config.yaml
n_experts: 96
d_expert: 32
activation: "cubed_relu"
moe_layers: [0, 1, 2, 3, 4, 5, 6, 7, 8, 9, 10, 11, 12]
n_empty_slots: 48
router_score: "sigmoid"
routed_scale: 0.707
balance_loss: 0.000212
lr_router: 0.00119
norm_eps: 1e-06
lr: 0.00432
dataset: "wikipedia_en"
Below are experts of layer 3 (counted from 0) of a mixture-of-experts language model. Rows are named down (a neuron's output weights, with its number) and show model dimensions 0-159. Each number is 128 + 32 x the weight over its row's rms, rounded and kept within 0 to 255. Numbers have three digits each.
Before each expert's rows: a language model's description of what the expert responds to. This comes from a sample of Wikipedia text that the model never trained on.

# expert 59
Line breaks before headings
down1:065141147131117121108106054119155147108133113120111131077146120120129117191114144115172141155173152101169182108147162178152157100124148132129126109034125090164138156128086053123077103118155112098142122141014174104123162115169166156124097134074135112127114108155086154146148133147124074072092109137147112139142137117147173092113154094165090106119050161157095145130145144149139082087153158106119136107126097122167137117103172174126115112138165066122064144193113125115069049168110099
down2:125114137131168173118118134063148127107139105123087125115125141161127116149156065117131060135103098159146114169105123114174090153117099113128103121121130111068110172094139099122153191133161083202195134127121088134101111113167127175119145171114169183084140102154158092107140135149148157124070116148148153102115077113188155125110148173157117132137146147094053105107075130082165131216196117131163200161078135170137146148126177097090158115096147162111096130047129119161179170076148125
down3:083151152075173142131158126164160184132149114136079155153063089169121101145114143157113146184154141158122105170138086145114124172137136128134172112110089069187125134153133185114149134125131140150017096101121124090120151156110135021125103158176146120165060187127089148108120117120076090123099114178115159177190135116146150117089159135100106160143130180159123138163129118165140176151172155157151138130076116175137185088111141155094108109159124083074095101151103157082120141148102153
down4:079057186062107091160119133139128161152165139105125130108110121108153109150150152140158086143174176078123142136159138118140121139165125131167105198067130138075117142116087071113166073176177176130200122147068096132065112163168085103177143148182101109115106162129090104123151091091103132178105106135153167130128108134134101139107171093140104091151097126110125092098138079123102079091118067115170132123132181185150137131127128133118100143179147119131041155114099161107181133114066090
down5:109072120113142173157096172115127127112116145140152145076126153145170089113139139183124121168151159113083102119107185148084115179059157107141124160128086119107127117158146084153112154171090181087144154097102113125117080097101146110163105119086106111128178121133200114112119110138124104156104160092089124131160115139178165138145125086142093098057184107110165163132116156132193080104097147125113155107150101129135083135137144138196101061128180146097163173145100041170119014151156141
down6:192124094135125136087087134134096156129152166098136099129085117113116092101077098151072057164110122061154183145148149116128110089121185086100146124102136116077162167151131124122103151197164093131158194146149129155051134145116088154066153173132100159123110139152142108141148143112108115094121102098114161185135117096090190186116146141098097185108131060158119123119134111167093079139160114118187130128061127128106070152067084154111177115111100167135108152146113041134144104152112148

# expert 0
Field-label colons and connectors
down1:085097159085154137172090143164149135105081135123109087136122140141104111155163107159172120235060203166170107120138131139174111088135107083153080127157141123108109128134155118144083069128162136153118123150099122135072108097226070128079131121133112084104129163117150088101122071170088129110156138117108115135174118091079111107135129122139135134132094155124108168126048157097168156163151159132144149170165083139093168137163139116144122071106106074103113125102175137189067104123115066
down2:100133101098103124100113164126090150127139135189094064105125095082178135145162103104161123141209109147092154181084184113101129109133117084102143152164170134110121179106125071178117139129147116153145137171104157120128115139146106143113201153191128112112127132163134201158114106196155181140114089076170142186146112145135156103076052108173132088128084119098130141117098174122148101121117124173125141092105123127124090103146088137145188118161103142129135043109178034120167157132156106
down3:113138132123199171153063161107104127178122187154122079155094134160174138108099122104155099092140080108146094128087105154072138063091094078068130120150115167109106109131116044117131155126178135068112115144192114129124095173077105161159105093131170180092161129119130163137140170086116119179094089077126188122090097140142107121073097148102129147142099103133161122091122168152139134172130075078160087116068084106118154155155119108155116116092134133175149084140130098148129204157093102
down4:166106108138175162129166143081124143180132099154129135128090112145139153157173151177123169135164124153139110065192076189194110138158176136105107204145203117082177124124129147110107121130107108066152150137166117131101158082054098133120116133090115162142100125098134074147113133132158143119136164150121114145123162141137147146102178198140121152129141128172136132092079133163112069165174117123124145131152163089146150216077129115200178129122050130096172123125174079104179156131146147
down5:100073140136098204142171144122069150146159180082193058129091145155180085087110142110169122103118159111099178139214113113111216159165120153117127074102090132139182135117082126168081071088112108143070177123093149120124135178167116159148100102091124163078111188097166115093154083061141092156136142121130135131107163111140147142107123148095117118122154130161123148132177125106149131133164164169173111094118142176076141083137122122103141111108127087130099107102106138116157156119072174
down6:142167110170091111165133107112171093146106125155122098071147157129106095108164149168093166165122168109126089122099177111163127105181148145144150157086126115137133191089076081108130127117143110082114149204123059087121120114122094083072098187197099121142116121102066130105155160142099153112117099094070108110171126126151175106136133093145133124134183097104176097138166060143142121121110189148153142174159098158062112141120142147086176156144151198147206122145143104148129068181124156

# expert 43
Mid-word compound pieces
down0:181042103086136077145151082145099116113111105151098104148138143127104164138064128147144137119161148132172127129108081159110127189061072121116145080119097147111165121159087167090197101170132161147128159114090088158077127127105151075192120086076146169122139177063123157110113105136114131137132144147112103104089124148133168107125087104171135101125139118151152157103130089096113098159097138215120129126143055169166198094076095171091070152150143059107147139133131150154119119161084112
down1:197128099124120102137189121136121115140089091111135150124140159120138102124166157111114047151112132162175127134070134183101103117192096128162141120136095110069181115110170103110114143119170062099094114138159099099101132106119144124117177129188169146090124150108142071150161101100157072162077082081107148164107190128090039077102164171146167123010146106191086134094113120132121105121076132092145105139128120124113160131168126118121143098113156140134094147150089168158091114097111148
down2:091133126102073112099139137206097126092148182182142139161152139101129142148132135135173105112168109097168158100119097141075156114103147096146070081126059128142132175112137103091095138156161092180024157113124165108113152154139130172133142084071179069113127132091107110151104155086164139147179088123116100118136069113093167095149082147178166126166159107162154174103133118170115167175059135114156170128136098135091172137119119137115139115111170129027148115137159135179167127145123148
down3:112125122157111079165086104092137191145154105119130187093134099205164131152150132128115081174169143166147129107080091074121135097107167110084143102091066124078176124117149160154107102170086144163067121090120163118101116114181078123125053110150127171125182179129134136157161132167138119127108092150097098133129128134157186109166156159134115106098136106186106106122120144075162139139141085108141147098134152178092080108131075075145123149130141109105180119054076062192138194132118137
down4:151156124128171177131109072153163139126129090125105131114065109155116171117109093094103174140068134104138148154108156139122129179157112116101087146128159084124144143189102078145107107083129102176115105174155134158146198105143090143173057111170137177172074115128084105074103107109083119177074195154128145104087135148154116110114086158046167072085138127152154112174103092137135154099135114188176088194113110165110138110096117135171140090180110164121103137134148097076126119098081108
down5:136147162122104188073136063152117061143091110141142117175100149185123144101107216123091123114144104124069109138126121107121133140181119062143076121163136108136176125089115122118127175143143080115128135100175079135106156097146068130183169195165110176150114109137108189127158147112149099113106078093147092123133117117092031176120132112140139156077141133110144090164124162108110158135104144144136117103112122105130036157100196141147131113135180100126105093134181102171126071188143136

# expert 19
Punctuation and clause openers
down1:073113173097157096117165093116184085070141111133140072119109118100096148134139154081158118133129155150094192180120086159126117134115136140128157113131174086143111120133087202085154183088100178154120149131099071158084175188131125135110070162109136089143096178087161147127138105105122165124091182145076126178136086126159083181108063151075192149117100101159107145072131099157135170131147151180179077110168091165104170103086101115152147116104150112149112119161155123142120141082094135
down2:107120177114167138085106144106110141173065086176160094132148224152159160129121122093072138128131175160125148146082172151144161086124103123091143083107116167078114154181100095076115120148087122063173168136097106129067134080186129161130129060118146146105132091106071152133127135192088200132108152089133126132129119166110154105100197114127171107143127137163152112109131129123099142153154143129151159143117155120109192097106147099050138122144162113125055145142080134088118090124139202
down3:165168212132155124124065133114156122157094142169108202157096158105199118101095151149140172108111121114111125154115113125125110125171177070111130114097153113096142123102182085178118051104098130007164093148158125115145119099148134141151112118131141130130156116115111134067139162168150070187083094111122082110121086128118117098094127102145148109126149105135088142178176130123105124075117118152131140153133184135092142109055087192094136102204130156139130144145175114128169149153191140
down4:059117078103155118135109089133112159102146161116153069106204111104085101101165123187051096114195132082194158145145065132091070164168142165100128187071066098186100120085122131101126082114204156131070118129108167113201167156114148087162158143187137123098123152084152120104106110117102094094147169144158129120121136165118119139117095104147099108092157105142118165146123082097134159136133143097103104139107183110171125142175121087183138151145119105096127105123121142132176139140118100
down5:190085134120141107084164143147084179112092145184151093090124153149124083185149144108135094135121153135096121147109161132164155096148147142101090161111141178123103162129079109106148173133168112155148116147067089101068104134166162170099127151150122163140154153170163140127102088140172125091100086104149090110097174099139118122186192097104149205099133133114172165101077080151140076140135102200212115101139134126087113137169097128097162147125134098183065173091162085165133161172101123
down6:111169179122159106084212090145122165096218212151128105098150129075142157147149123081142155173132075113124205100139127145179143083052124182138116127127167119143095132165121146117120120117137114082126142139119152159105179187109178103100173128138110131123109128116117088126125107103137144139133122113121109171138105117132098141128109143130079103106134150082174168078172143138133150138110097191072098167114085166170203099111152107141153064122176067125135100149171129178165117167143078

# expert 42
Infobox field-name pieces
down0:110189165166102115138175134153120159167107118098086131160112083153122101133074094157101091127145097080179138109138159126122078142129111028095204127072100146175082109149116108148171128081124070078104168178133158053096102099122142118171150144165145160117134130134132158122115141093106158118166129179081094134103114075109140128123112103153111171117136143118121133175123117094153149091119171119168117125143158143067166182079177147141128142164131141074126181135095135091022135109077125
down1:144073117097111174155101141179201131111145129116186106102129150097171133155129099134148110151140131103152168064138157123111075119089129109118164070123149205126106180142133144090114085097152099177120154122140124133164139088119062186154116132128124101162132203172112129176103170114168169135098106124168157092179147186094134092117091139131123175122138158185177070116107173073103053126140163100136129117175143139140180132177141068113157120092099114143176141140091113142108156093069169
down2:139135100108106101086091142097130131115117152109107149088118141108133102097099119148133075179197119085128165199122135174164103075100127185127089127114085148160100126162123149173178130125106124175114121141074127124087107065121136189163113107111086103160136104090095117174176113153125146107170144197118163104030143089130142081135048192169186150128089139136181121141117148157076131097154127162117114167193127143172116158097092089110114100112086114176090121091107149190111136119109131
down3:091127190072141127089123141117134131117118106094137158066152183139166160138151122115157129075094103177135132125170121144135165099089146123146097190150173113147127120113090120151045125099112148130130107117137180139141147125092199122078105105156119098136056136176105068150129132137131123090072119148120201095146155113180169157089133188113166151130148043077175129154143142127148131139118080190129156137105146148130118136157060178136035124142089153123100138117088071147171124171153160
down4:159111139151113167129146135101162143092118075147142122072095200118183062179140096088215132061095122121087162133103179196132131122134133047115179125116200109139170141115094051083145121067161118116167152089087098130157095156085133125155135157105159164159119130153125135143165127096158122085138101079139132083181134103141115157153178113166106109077125139137125183166109127126149132140131146116110115157153085105135150184071102117085092141102113124122148195151092107159096102149110167
down5:108189121093154198111115061075147143059128127121112169079109157122171131114174130130171079086105109115154165173195070135137126124090160151100149112139088096111127091085128148131115125092076098121118191160139162151098200100139118054129117160161176138149166130100122182147132076159167125100135124164139094121179092123132101118087074178125127172136116136092162098132095069095128130194126111133154137059119155188101180155115161117096147113145107123166126153143106096198155133117132153

# expert 6
Line breaks and headings
down1:156087145141102160156089133124092091102146102074100179137146083142125140126162156108152118168161150130136180103120137163139174103137166124108144127132135101159024155105132130130120099152127142109154117123137147092150136095087133162077102077158162077149099113166132146131147217167135112180052073111141078141124187169203091145159120115147143154135144097111110057184093092128118076144056198173108110132126101154153163094148089108142125125141136118089162138081128154133051105133086094
down2:113159141129087130100107150139156023171137140174140117177120098133175127121100175053176193161108068129135114134078092113130078118139109116157186102151104109139154116153131131142106099183140142144137081127124106150063142127134140155147070138181163142154126126094089150146155144146143134149056101192161139128068135146157099082117098112116141106093186117125105100140043093083143104156064102141126082150134109088109130129094076083145170156170141147070146099128179100186106139152161128
down3:162135136122102140155095109117160104121077142089163138118118127176139093085091078137113119177145077150185141104118157139132125099145159100108136202100152141129157156116153139148026100182098150057142149148211171125094148105124131098106046163163119123184132141097158164128123168169141151118134121087150116132152118169170132075112086087118135123060181149153137092143107104108072105207174119124070110158143184150095130095120095093174088161104183152099149099081144130120114124132133107
down4:104117113142149139123110105166098112077160179090116148066190110182153133162152210104151134090129143142118139148123206117154145167179099080108128152098173109115082062135135137144139086105109180099140106140134174149169118092124128113151188094133079116154131150222104126108116104180150188099130109169185087154124152161112182145099161127075081132158121102123075127142113068124127105170098164104149137137132148147176114164135103128143175156115160164110074136150170151154172113061144078
down5:095128183130102166170078145138097106145145163068093114105110097106156188141128131107095120113124091174077174136063084123106153114130139106096177081151121100117172170096148058104151073098105147151104121164123140188178112117149084157098104089217065122108106121164127102164116200170067145149123121177144136112151081120143168168084161084183144151146163125150157140157117118103128122150128109080144166116166109156081143048101086089128127137148131092129163061104126106112108138155121117
down6:155138097181205165138105093141092120129100152088172117166080077123161121166169116101097122147099123156114142142174137115128068094117151158126126095114125164172133182174127138135125165112124164110138112174109108148084131200128142165086152153192052159104115138126106122096111120192118121117169102204109090121116101128097088139124140154113130165182105166140104136184104140036142168146164078115125048118158135141099136128113159147154118192168177077051128109163121138144116102104100174

# expert 62
Word starts with f/p
down1:096090168162126116185069097214107090108141146157111141145128136099110117130172114134121105170085139129118113125159177168090177088108136107167128087161161158093100155131113145213112113157049098070129140140164119148108104157176087100181119094135181111102114079141172126117120099102185072150124103150122149110160155109138083132173065165143121178119097103197114133144100062105109113114149110136187076138082093093164066163156127123099107117123166126121113128150150097134095121139069180
down2:214144118135125101125140100146190111114104151093143191110118092128141069156154145118120156164132109130154122112154110139169081135175055128165094147154121154103090129162124139149115135088167075051178111130127084177084128075087125160079131107111099138119142138128139122108108126101164080180143111104145149107174144103140106105117114141143127067160164120125087094156109125114068096068170150126098094187115154180147073150215107150145126117140130152146090225179130090089120129197109144
down3:137182115088131161101097135113166127131168114157129100099138107173132137149101163085107066173115157135135185104153122113101141097157135158121094098095138135150145190110113090108176152159086171166132160119096153202164161120109121114106135162142083117101140149216169100229117200130176127112146148099105119108133126121169149158075114112161168154076126174121191093097130091162177080170082072104110100130140147181107196130116088181105147115113125130155101132122097095201143105124133144
down4:100092117163106123183113126172133124101132130132060123133134120080128128164114131142089085122108152129074105086155097172143089148085109143156115138131165125150154109123112146114167105117129144177150156085143099100252124101125116165090117150100171065115150127137079102104122106140135106127051106137144115129117130090223126220135115101087119120089113097140139149089114152178117059112128134158157126073178115190176105195166114193122194116160129149130182085127117141126128178110107123
down5:096153110143145123101108101133186196177134150136103131043147155097034176129147128141121071181123165142125142129174152101124162093132090106132176086136124064151144118119134108129146163135103140148092182217172159098144130184137123131119154104108150134101164112157120131164138105075115133064154126113109086151121165122163143146103115079096103120042096146119154149013139116093147153172100145114198115127132123143167093134118156091120137110117118098132146119094128117165152173187078154
down6:162107143076111157117140128147057162112090179198177132147189069123146148130130165127199177121143108143092100095127082075168128182165155135108079142133136122148142115172152122201132128120092107119140116093157153139150159115155145178096121186113065136167159091138151119126157150157138119150094108104178121119138104096167095140139053147218105173137151082102133156149169114131162062125128114161126105164126122133118137103080133059132101053073116116139212121120106134101113126125147159

# expert 20
Adverbs and auxiliaries
down0:165173101168170094131167072141089119147121159059100123136130123073124140107151169149106170210076160138107066100138117154121108083175105097155129102085130133084127123101086092114113158129100153161139103106092150118152125054120095149058189168154149110134087176162100113098080100110124122176113145114109118157152075107173059100086152119101137129098139169147112059121127177120136162115124136131088125069188147133060105108132147157110178146127132168134138098176134178068148177137124098
down1:121110091166201141094094136127145212150127133121162168113109090135160110130187099127131069153109089108138106175091079142163108163186159120096133095123145087165099152115101126118114108103119113090116106122116161133134137057118130183164099115212075183163132217103181147056173113160092139067071125119168115099092098165107071081098088163122140092107175098120141158060155122093110128146098156132112160130142105118128132155142117123134094153170100143126093077120127116084105172138135113
down2:114133129153143132127140078137097113102171141084141122163147108101085150059145159148132109149161096123174198073108194153114130188134071087093163123071136095125150112178043141101120130090139156083090128107135162132171127144102105086144136148083137178150110134138164122105135147104139103094089185169172201047173152089131119191180094107133071167152143133112121140151166169167117124147192120134128141180128149078133120077114139061138119109131101119110133089138130142165096155096165178
down3:117151105115102141153086109121145145132144125105121175147094142122145046140108139139151159098133117122153063154162113126139132083119140127136117107129168163080071140140120169115094131133081155097139081117100113086074112128154090114061118084196142116095080124137079141133098110198126166090161067183069072144159100182169105158137181107185167148176165148149116135134141096177089092165113116116159163113098100147149147143145103071190176157107146123147132129095127196081165211166120107
down4:122074131121105078073069137108138133126146088089101100077174173136130123230153144145167060110138133164069139168088160111121099126138157129131118076142122160108093128181105118127130090118093153079178085140145118114057096103206137107126126123124166177133068146158113125137105097180138106112091163140153062163102166114163088152147123138165164107125149099186161119109119135177147095130123119173113102154103116099144168193166163113118195111140146118159103072118136125132192137086180102
down5:187067152117083127105191058136173185117090133084134161142055159142097097116166152117121124098136140104114085167114101095132094112133156116120173105146131113138110145097094165116087131161125114127098173104101143143110074166108163085070162145122125150105053117181125121180128117137133083175123134077095125187149174075105104070152093106117114107166121098104104057107083189121115179125161111120091134129130134148170168121139201098088082130130095068136108065172124106147106151139093141

# expert 53
Sports and word pieces
down2:177187179156197147106153119109145142145115128113100097143173182104153179099119148141138170088120158119137101137159115152143170093100111184059098171109149123134140162142183106090076091168100100132078133118088079097097133170049160145172129092079118160120156123120138136102153106068192131159149142098123174098171107181067147064142107128163124131130139145126145059163148153125138107114105147141168117129104171130130123118100088159144078145057082182119124159147108182119165055146122129
down3:128168092087156131133080111137153092144088095056131156124174141200156140129097109100090142134094156140128142151118135106126192074108110109118108145136122101144121064100153161125137135139076122159050151090109116130114081086079124150097109139168072142106110195122074122138117061101169149099130067090141101159108140133211093172065091198150100097104154090147141113099115126165142123108114103181119073104175141133114134134078116201144141121156112127150065067139140120099127147078084115
down4:168078138142138119148133140191114159077127104075175096159153180108117133183103104107113152121101121124140108152196129113128148156142123068118112130171162128167145167117149191132108169135081155113129160177198093172115114150096127068079146159093157133153079118111201134125134170109104084141188164104108172118135151103142085090060054115116164144133110144167178122184171133104102130136151140163074131124153156092110163098101176163158146180125120097097096104094103121056166071111131121
down5:118132152119125114166197120095126131143115095106151129138144089152117088072120128157098150176109149115092106144141114150106169106123120136146119123126101135078165076067147145085183142106090124135119131108210123141154086147098139073150111185171156138184158051100160144096165054120214116098083168171142113156144119131130146104102077196146143083117151186094039092116130131155143128194106122105152177109135099196110086108142093162144161108124170140156157135130090147173088161113103117
down6:124112156127157143158091120108157118213124109100170119106155176091149137150140076166132114164128167119103164110107107068156210139121129135137104150180107157101115141148104136104140052116150113086094163143132153081114100162174205159113079068105123128143139116116176116121123114108147077117080141130101152142150141134105179120155116210136169077112061159169169183139113121126103105115170102071172108186171131092066129138121149203113167091086149134107089103126150089101145128075089137
down7:122154183166110193126202090213143185045097095124102131103132119097147164127105092153103122131163146118156164168148144056110102117116144138156141142101130112117117157109102077120133151111125178152094130155082094148142110156067180124154120167132125122106130103110110129113081101085087153108115147127120104128110119162161127122092160144109141143111173181131120091155051162118128127217168108143059098067105105081096095100139156136129086137091099119077146122071138108052191164089122133

# expert 63
Mid-word syllables
down0:152142133050115155162144163133110145152145120096138187090158131119171121185177139091151119094102078122162057076132077154143116090127085087141124135125121095150095049066073165119079180125161100099115176141074129103161081120142119128098132145145132188037184102076095170124112103091132159102082178097133142140151121092129095097120125098123190154141106106121088048129136116107139120122172149168117140158177127125172129144156117121108172153148076089180106115101108120147106150101100117
down1:135117143127096107158066119102097095125124089162151098137118098084135177130092120130158130156116100136143098111143128094130208111168142119180106135145120079134198136132117101131103152119112129146116142176131099177114120146189130120153122156099130148146139133071087141117173070139204090120151123063089073133186147126101121096088171107089128120076110167135133112121131157135119150180187131114169148165088096148081192181123128080118174061082058136079167045096087149154153128157102178
down2:132140083110099108165132142083177106159173143093176147090130098151065098154132084205136142113145144065146154127162112165130128084122094078103111173177106169094165135114116080163082080189118123128092128126142105104157169146110148200069079082197081147175099168130119144114126132093103107130138156053094140096106132141084068146101133138132127139140152135068138091149158062163152145064168136167134109169121112132176115149156120085084119133166129126201130159095132096138147122108119158
down3:122149147170114105065146106089100123146130213103106129080140080115153132200168086145107112170121128067133136136152097068068166143097127108152144100107110075132156167177115219169104135125140154145115162137113142097088122121165150151077121104130198150112122157151105157127170211140088149175111092141100113123151109093169135113211105128148070099129119139126125132123074074107145081137088122078160172137102149100125094147153184109144094125166160135123083156146145085187175111099143113
down4:164093113129180066099149093127147137113140165153129087046150104070104143167109111139141111130141144148135133180144068114137117153099023117120079187069176117088110094092154194123123157133151152136108176109132129105155110164128138166129111054119144146157173114132151134102150149121141082120114145167141142151161118113156137134160120101162091108175111137092174064093115118099097140142208084139110105098123177134150078142145109144140077058140098178147107159171134116159197138166063111
down5:137175135147139096172105077112128130156106162160148151122117140154157114165075144061097089146100146128132098216153118124062158103114140157145118081096081157050136168080096135157117119135093116145120079102080120112103127153147111144142169143158132189098124137152165124126192115082126124097114104099073137125135119093086151129132152131167173116162157111164109143168082131160116140165094085095194136134116173143145171111175210152086096212158086119114119088066159094162182167092115139

# expert 27
Short word starts
down2:157090139106133101143190103094163092133146140186151136166149127109133195109071115137155104116160131141108126145208136102166169127125117152127119150102091121164143172142180122143105174157103153146091110111178077110193124136111222189117094107129130128129148174116169141083149123104076161120087116126121104121118087151095180147161199058067114120101097095192128100087150143110155115162135175221087179138119126128055135108172125151111142122137080149115126093132145090160131158154101148
down3:114160158062118153141108147144136144084089137163113143070131150112164120136131103105187149139185127112108133137168109136153079229096106133070105113118128074090129067168104161132123149097061120090107182100111133171132155169105143060095134139153124097178113134131088155132079097124077143203130115110147141148193093165125100107142114131177157081136156106089124122109080082135089044160136138150149123167134132165139110110139132076161107138096161077062189129139063162106116114119139115
down4:156137146076237135065129093097144173146110170140126092113172063083190126165173123160087115094137181113079106149106123122114090147142178150111162080069103158100127105143138127133179111093080162106113063085138149115129171156148131120159169147134088138156142148103109139128115108131070103090139186109139098150109135131104087081161119170090187137127121089121132151132151121105120105109067107131085101119109130120142118144140169145138159145188137095150135061133197074071119169153196130
down5:159083142136147107111126090166189105129111089136086125195104150147168116152123176179108127078114157192133163141113143137154130079139102084151111113144154134175096125138085073148179123098128138117121150121148143064127130157155083065085143173135089107164170088163163196079150171098149117176083129127135149198168091114146090112132095068084143115120176136160115172156109118148062140109115187125077133168196114124084159137177103121154120126195094152106113099174188126124138151126105148
down6:159147112115122107112096132144133205159121097128066173101123174074107140128125083126128136181103108159152130123152067135179164115182156166092156157146124175151184124163163089124158131084138151146155158139109129164169154112087100161123120081124136158150199100151139128064078128050157124133108193135131165074157131106153156183161111135108110127194145084094092041139110151103093114147118132134177075115155173139105106135110109103171096144111132164112115120099126088108205133110147048
down7:186137109075136124169153185090161142106114126124122109128090136108131103096125086141133093095085150236184157131145087183136148145115140133160126103144184109153166121157105122126166150103103122178112160106151079122120182127106124107084082137086147139146086213152121122116141117130102097147165151180094125081140100090152117069090073165110170106187155157162137147144068157137153190105119121136133099124131119070081142041123076119078151105091159097112167092108157117141189110125143168

# expert 38
Section headings, season/album nouns
down1:190120097180163098156113168169185171164122192084118111077074140124152166155137178134117126168129117174147136068138113119123056117162157165167142129146132104153077134099102133112136161100127094142153150056144176094131129120166088063155049170148086127117158148148105068136126145151088127166138106101120149119132166163127123149147093091173111142100125164117105076133082145157165141134118141167142135151160124140134159194133081128136172072125119111181087100195114071108118070139142195
down2:064135149128125090087117163166123194104119105121082162125160094122181126159073156182101207168150157110134104153153118081113175055128117086154064125137151141166154095080137092174167103153154142079144079148095150124121143110110141119112165158100118122111065138163074150120113147057134168083109175136068152165144076082096050083120077141148138117111131090173131132103141091124136123109127142132103105101107127079133119170076058089131120130160178089128144175154131114097118126142164118
down3:135131106145101133108144105178168149134138113101176137118131110102074117103149182122135160187133135099135063098129150145118159209107143101124060127173168109078074151087129102093174150122133156086118119105133127117137219153123204133100147131106198126076114139158113042168148132089131090128078108087144138099157154133140123130112148053100121081146155114141145153070131162079092109130140084167110109101168135107105122095072056109141138113050122131133148155091116141097141096072166162
down4:160109157130178145045109177147099118115028133150116161155155096109173106165167132103132088106125121124155172097097128137105145134110093139172102113139142086158132192113105141073148150116156097149179109146129183094074123144167116163120134133098105156137103118126163142127126092166136059141134120146063109187123100129211159108180137119108141136097131163137101120071068140114140095136090115135188111127089146117180057117152159106156148122112102097080097100129174208135093212108134148
down5:130150051093166137155097148132173129132136102151155156110168121165046163139144129082169157110140138183125148137168164115086132107123139103107135076103144157116130167177091240126054111112148129112105087096096176132185166107137115109100124162195100148113121108116109094146113132156155110115179075123083150142161166074113162184103113126119155089171108158181092136182152086115147185115122095090207082099112160119162146171149155130146158170177146109141095101109115129085109121130143104
down6:055164114094141105103124078124093101110116160118163053187096074123143167123082185119162148108183140088154122123144150089136216188133105182121135136159159159096084090083083111165117148141177122126098091141168188081176176079119106117129113102152130137149132141148199105091122077133162187123164145122048133115105120073128108130106095149094108160095109117133102162100164121110146153120157173133154127076119134104123080076145134145088123079142138139155126087142150113135181174144120179